config.toml
hidden_size = 192
n_experts = 128
router_score = "softmax"
normalize_top_k = false
routed_scale = 1.0
optimizer = "soap_variant"
batch_tokens = [32768, 65536, 98304]
max_seq_len = 2048
train_tokens = 484200000
dataset = "wikipedia_en"
Below are experts of layer 2 (counted from 0) of a mixture-of-experts language model. Rows are named router (the router's row for the expert), up (a neuron's input weights, with its number), down (a neuron's output weights, with its number) and show model dimensions 0-191. Each number is 500 + 50 x the weight over its row's rms, rounded and kept within 0 to 999. Numbers have three digits each.
Before each expert's rows: a language model's description of what the expert responds to; "comes before" lists some tokens at least twice as common just after its tokens as in all text. This comes from a sample of Wikipedia text that the model never trained on. Tokens count by the router's weight.

# expert 60
Description: Digits, spaces and dashes in number tables and ISO dates, such as 2019-07-01, score cells, and table header separator rows.
comes before: " |", "0", "–", "1", " |\n", ";"
router:444511574473439487555517481551528493469550460503422441513417566467466523464437517537521522517498453577477435553480525509493361489451478501482478504424568461563591537464482566517546546552398500502469524496509644545504584489626483465528523473511556491566473404500453484421558514526471599492551443362518529421469442432521510445525463444552503567579502531559496466477395488589561584546412426439489537466480433441461532552536481463567434524482502468456392500559442483435543494519533543572515507460561493501508550459522519384442502475468539490503538502396501509539441466485509418531
up3:623417461491610535492507499465484461469453503482520500470527425526505497585521578532508573454458581582622556401530507470540477426505551502519481369543575510551536367551527451588488498447453528549478430517492492442500542458499544525561468494540531428497518481632531515507535512478546446565485508561552447551541443543487464488494445454547514441467518520547394466584502501463510558543513468497543503443603523590527514580438559460486592479460546483574532489440420535525559604499443470513532489590499559614460540517481478494574559511518482502521417529495460476584573537503466564525
down3:543573431549599560471416477503501501509471536482522510512536408426507476542459519396488520444461571531503564433574511500466481422585472396485539390500478487497413431480564478449493435466468506573490485499439497507572449485416524532549550503534450418525529451515506540481541416578528467549477487570585448596452497622536548544459484491522480556512509467432495483507491522524449521614507499498603490500445482574442392526459501542426468512496496482578553435507414436528388528494473486539539563467497446464462393467454479477416525535569540589454480479522564416559525491517451594569
up4:517496557556517505538492534501485536454535518468551503502498502525498546581494522453460447536453501495514557586517536502531543506441475481586482489478516427549561523336450526468484591566493586437585475447520605598442524481496529488444474566491483561524513528513450495581572472509614520515457573477472456533480415487602568472499529466555473357447477480567561418415616526465477541518467463464571540549546481490574576511487478508612514537517446525504570483440461558507443485421562474514478553416442536495524529479524460569492513411581412500481411445531523419470492547374477472466
down4:517489468587504473439592439481469564532465530450583384481581536608552485517543424500469530452451447539508483514486442504562506479456509510498507556642416482459467482526564545557503462569569515430468493489517584555510548477475474540438531490481442454505549486449512497433512453523529566513454531484463572606497402453479514578518456498415501518382396438487461510538439439545497457555508465513492493623386599459563504447521441570441455548487484524495529490450470603530405463437555517492496524484511456506575557471538445569575472468565449511465503537550599480468491402530472474428
up5:582421615557512550559465519494512564501542513429556511479464425526436517413410536445494485428551467475449521547458480531482461404445381573502501384509437587529441533500407454465465492461459501527432520437560534557499482524583529431485504558448454602450428487492520528466500498483489472440534378469468468586511448495565426506510503481401487387454510527474472469560487466498477488458485483480499581578452584493482548483483524551468480494581483478509476377489531588464537477458513426556599588498582508510541491441542482481532510443566490525537522489537569489558601578470458458579
down5:553425430543507417569506515435515559515522493476464552437472402459509465564475536464495504491589363520433602621526539508477521445498483495557502476561473510457480463470528459564532604589467468537438562469558526536501537488469487471428443503530520486492461421595531539428499635426485522439518504517525445597638520515438541590452527503476530553500490399464556550500511490498537532458554492532543483512477559580552576577559488524463550458528501528476478431450483568587466468471551497598510568467594499533513507526475566441436527439604504559533546398520518505520462465537572501459
up6:508535485484515574502441599441478446520444586552532584495489364507487493540517537378464466559480504526478504471492511461452525536536499483534383476530356482535461471517529457500550559490566423481527472501533497402528538521473529573529460540503501492463520615402484505496390501512473395469493455611486556552523545503460560518489457492456473420468465445442615493535531522425425484525540528458431471546426555511507531527433448513531532468494558607420517476447448559591466560446485496480437466555497461507599471489465557569485427571539512518529413444567543429424580534480532556471
down6:499529522549568458599474501462556487443481513502458511464481443549444548559466480542508416453489478475551550513467570553483553547474533572450504438564407466560508572398547460526498480465451467527550517545548456592565455467532442541498495404438522526530424588531490407487505555518485552538455504525454504519445496509502553608526469387470377563615471538388474545568510435512538562507505482524589443487494512438482534496502576493505432532324500543523501528565513497538499478499563517493500481519418615510468486452620398480465463565525444483436449563493526584487539474432466515449
up7:585472537596610503553511531527503535427377506484520505522473494509449486367401563518572514496554589518522438475492547496438505402444492501416476586554488515529572498539425465435579516485564570554502497503539550451456521520561449454468421496506486525584450519556436535547540557577587517415520465502504504530497461464522539495570375582506498580524476494510507506472442377467422390474450492475559494420469505535510438380448501456517537444468500538478456470513496427569479499556449484579491572405560478499491453475518553557510555511549495473559432481596519471529548519441545474458
down7:490364531554460507560492377501527508545593618534532547537537435453429499478438509495457547533450504494497453518499545489411498487419556497492601581485493484566486628452499505583524497529460603503582454466511465496421523588404477480513542429562550393361492576490586500550506516467456453552485483560490574507530428511500504498525452553472567578514442487472471477506536522404469507536501486562580459494486516552547503495477525453498474429481432547455419428482511573599596463559489546462527540407473546487519483518561570477423448507456506512468463447526463485450554503506439429559

# expert 22
Description: Punctuation and symbols in data fields: coordinate degree marks and separators, year ranges, closing parentheses after "Population (2023", ISBN digits, line breaks.
comes before: "-", ")\n", ":", "\n", " (", ")"
router:530463546350513506405517489475526494475495510518518577545466593482487503593482517521564521573537551563502383535454429397448474554460471494554515537454581576560492447425398532550565499480451529470494562451554550527446546537506477468454532504523598526473391525464513482480535505482460548509457474407569476555529548461519557539576604451395486455446460562523495454434497479547546588471505491426520484479490493545453548576521501523591446562496497499479485503583549511496424556456557551523520561393518497466518565409555619462475444445460441444488536415529596441442522487507489469512
up0:503486513596479478510395530508444500460507501541470499561503570521502584520461507452523407496505542458516485476612441609468505503440417557509498449532494445508521406550451530459564406526512559403458551549636420508581432450517505443477499500464495510524525482453414523534489443556527551482533469598491443550550571562550517543530550438514513511490438492421505466509438487556501507498525545450571527487363468582462496498485514466494513514395527585550597485504440559527421477495508449554449607534517513444560586443381402552437407487514562530519496551568434458501510516473521480566
down0:524532439461489520507510550429507542536569525592538458445521466577429439482584517528541605537416519489467474514475481440523508504535490525463472485568591581485458516560594520554614483460404429497553490542538460493508465434424530538440451459520471509518447421484470500399486576573462592461490525517497533425480468476466556469487568425444449504513497452519484534454460528584452451405425457393529547531540421462449510600489511497469499489425612527536512527559557454431518493597416511564485492491420548548427481501449563525513548487561472642490392508484544469561576531540511532521
up1:523502511496392526467500488485441410547418512482439436447462409574424509413541563563458541531605422562542569500597527451559423548582537432588483519526484502524409536497501550517535459505463397454562465569553488451474575504611568559506478484509460547463613494388477440528518526466466530494526437482505481540491544592419606528517399551500501517584481374498565527448434509487472488541509453492451546542505538498489501519520548570503440500554506523457494438442510531400441492435478468507433500549484475469466504498472497521506533514557529442591534467596537478539423458563530523419
down1:489477500549355477534525548466526476459479552466535469491526517491541451433575558524545643598463580524457489582533447523498510475518493550407543477440509499555489457417533483495440545520516512461556525420522471431560500515495553522475472577448517468549545418534416493534520525466453574512459486521443443545459401538491594407543513491484510534465554474525575424505579516505468446582551451430496480527500466494455564582509448574473447419613407527497481520507513556471538569540435402508434475458542520565443493472424529472463462438452582485601500525613564513559453611488505539564
up2:515516473431531374498537497502460413562545523539567548489508502484513525463473605519441494472468573511579491554443488534494525523515523550516487555496583503443513465500510469451520565447487507470501597484428493493489550409499674514552527531524596509510528418504576563555467513472401524504508560508381451429527562533512547530547481491507550513615548555438508485538519473441475500477510465464337526499472512533520524530497427468462526495550505528527486487466486508587514422661471554523482468482439462460430486512422570531546527451423544578556412542518515584517432546561394403512
down2:494500546463512516557458435475395490573545594472472453405531542495506500507463460526423455440553495449474555455445515548559527510495515511386570510567423502409494550501409512488474462557446490574519415525575553442499433476429507474509507475468389495504447445424468575499522539488500411574497472535441539483474554525532524587417512479440511567423537579526547473479486550523428506490520480447490582387602495607491505446550453494437544503601527543491515608503553382532447514445539482558489466472470483481530480423508457485618605588560515529459498467489499451595480563469523529472
up3:603493502507534448528434558468442485530477449422435583486415510515455471523427540507487444460487478465549502507483497454516519499531487440496477394488541594513475532366483505494421550499380517484511425554656524543444435462449484542469468497404539521559427490544578516482467466536517385522510447486587439555416440520454465569480464557419430497517479453519549359598489462548401562481459538444573481516541455528465555527523509521573501483523495466528479573525480498461470459589541482545522515494459427538515485492527498496563521538572527595450381425463478493516545516413472547433
down3:612529443561557493504485428495514545514519441421544532459520543491464530492513516548476500432507471556458513547545520525553534528418485419476491482388558516604509364455492568541604498514442529488384441550540381546440533502470418497409512518587585375593507529547522441583544411476400542512532475467487466532472487484445484466444458498515557563519439442524530477483533462548485541444477456430507527515491477476552451535553550534483402499461429520453415499525540544518596561514507486526486542426500466470514518471438606363476581529486493484464461449463576476531479514463416463483
up4:440605529446427407449516458512494436475551500486387520560510520361621468411507537450539483419433553511537525482553462520536542505447493484542498441491484475462489568581475549497449542504484558474390548514361534509539498464546499487579517480553487580483500457497488545548485560429473571449494539481464442540535601499404452486557488542452496421484510486446555538498472491570533435492540479540513533465461577486565473474492436449584533572595494472586338565556441441598454559543450593490495526520471515481473547573536508512402521534543475503472424508446520493528496480549496544521
down4:507521466537522531476480511488488539557580497565492611535553496478492446468461449504501450497411494460482528556553441519524487510482527512437526498494495478515537555552483554416553503401496537466477505455508427493532361463491499502504527506600521570395506438491532499528548548481554616488601489455501598386508489618525459451553497445450550504530459551552651512449489492465521410533469479494491540508429524473440542580425577480425562478502602420478569455469450469559560542604552474424618572453487508515524493502504598532447454550477565496573510424498498468472419496558593509509

# expert 26
Description: The pipe starting a new table row in sports rosters and election results, plus some mid-word pieces like in-duct-ed, in-ton-ation.
comes before: " ", " Win", "|", " Total", " L", "ed"
router:547531436591512463453520485544530540497621481581543410452420506515499452625580471520516548433468358535484373558471510536537517506488477527463528529439503542522560416439465564500450484460498498508480470415502536508444549367457491432456443493571486530572542510557429468518561528527415446468504573469415426451455471501551399486416464549604501609483548453511427477559493560512454553446507456489503415448487421525487514443538477528450502554492475519542465460414503504477527479461442469555420440503558555465565494568520527532550508550493427556522455523466398438513497523472564516510
up3:493451548515513523524547604497457473505382580488436544539568433532476579469386564559528445510580579558469599378469488553527474456488515549547333508516480511493503461508594417561513513553530500510437551564472446496515472583484526489520560532554487504425492531465538478526426422615578469474474412552490522510572511509482530440526462503417474383433467558446494549512476562545471481568482533435456469475478636507492491498433532437547477535497599540479489495501450487442487461540652519508555499489406472560505451504442502508460514486501539447547485469581494464449484484552528516504
down3:510584581380481501542478547546535486562503560477523488544446495500466573500426484514470470527574555485532467548481542506495465498578542492605427534377437542461439552487498484499405531482511568517497412426569492513455523449500525546521531510376467561532457513514564376513542402543445504483492605501450476558492495612602510458505463545592511541614503553471410553525492478543541541404479498539449514504542576527439410541481493519460568385597526480496432489485431505507521508512479534498551444521614498553608433492538514462470513580552503492466508535492580498494497410465507538470
up4:535598474518427551518520541508435475484432493514480507422491564581460449452558465424486523524539554454465478517484565556395502457527544424458475442495499539508546492580522542561459469530471510557444542456455432525476555486631560550475452470483410447574489519478549526393517526503427509556580515480529537537587513491514476521437553514529351560517493478491440603529451468533530563456527560543536475565504436457476433618485473449454467523524492532512582639483484452487470395553527474526497513540505513501467486532533491437502481388553416540395445496518558536435392439459559569553
down4:532488454349480479465589472475482499532523327531392505492426525505422553428552465555483459561462547448417531524464524533538629521596501574519618549498555545528435491543484512484522514578499554477490527557524513539515494555410567498481433498481561528485557552480541447520554456507541480518455457431394528463516533489548552508546451564536588423481471533431411491496496440568527465449478431546463537549521448454543552508488571402512483524531520597504455501480519398406517589536403448438504525453504507434551424550521463482509443463460526503497459542462539477494554478589544496488
up5:463442468567564442528475450449419413572491488454417599529462498473542578575491480584497528504508450443511548512500459554467528484498554498544521557500565477446492510437536563435535413508560419552461584476526451475495518547503542465512561525593511530551604488566518512621441516473441503499579504514556516510438526591529499437417436498541457607500548479433548523533421516509500557526494571467494490496538520575414457484530466562513542487444581600448532475535487441420549494466622498483473467456471534484572554590480474561537547514559510621489476402407514541498459471510554473377
down5:407501472551411604503528562439469547462446507450535494527552548518521487478415528438562522424458554441560460475554517527384513654579381460493520507447476499439499480544595486510495534405561581514570443527525440416505540476540554468503599544526465587470546534567422489446504477480425492549476466455495359494464467455533542477479547493547516471457548465462394583460543461512522484569467502457429472490534490447486446416554536504527538534507423547444640535502554464457482472485494517565490541488461551432572531575487503567492480545438558423519527489483411535478439484483466488489
up6:554521486500511505521516554451466494449442503545516543536597494588501459463558451554522448424478426540464536490403599547495590496533470459508498560506518589632474451442471512507526417484483478507502436421472432564499481528437487514544597558457391529482480483499453433519584471437432394513474530532539473486533482504518458396558500435479507495419464597628439578428494538502584445496522393521516582474514487567560501551524544498465558477459621515443573502494443600543428437550545451528514615446497525487507455480521507496466457493560461486546442438489497418485542584502540527527
down6:466479516398474381561554478457475472428537461543491565470519537473478467484478461490505462489564446495492577507464470486476577464469440505512513532532453563511504446456463421464492480555585555467517558450476593456511434497449490478417533516441405611436587568394440504492564456432624529465410473451454416471617455427477449510541467455487593562523599542456431535448501528461455470539463463572491472504527519511473467458517503527479565543528454516444557435394533461527459452581446355566539535570477445524548476404460542496526461564482464452431488466516467493468556513443549520519
up7:508424499534493471460510517527532535483458517457467536546494432524517461444516478479429447540433508560454414548392478511454585394493483513537497458537630670503548491473524569525429428464518469572384546575555553482508495545525471473551535492516509536524505567510486431526410477504508447450459479510487529613498528470557457502459490532462574565390578501523472509595462539553527501484570456496413429404567578528529532487513546439543608433471562541608530534526507565487458458553467553545564457510531446490471509511452496603483436406484478503513426404529589476528476522463503532440
down7:595529541514531438493444541496571491577462428551533510499558478447418464483514478455502494549524372483501498529517518505475546520535464491550564383541497488517436549500528450475552411404428490438518518501522542490553531527505536496449475481453481513560530463580503566432468390550387494501402487542581496503492404504497412494519473523507484494466447429467581477511491545569528591485505537513542419501575502428360547483468471431480436505536439480462522573565529511459614466586465549470586461418557462557493613471517455393463538496430531516456501541551529584577548502543499393499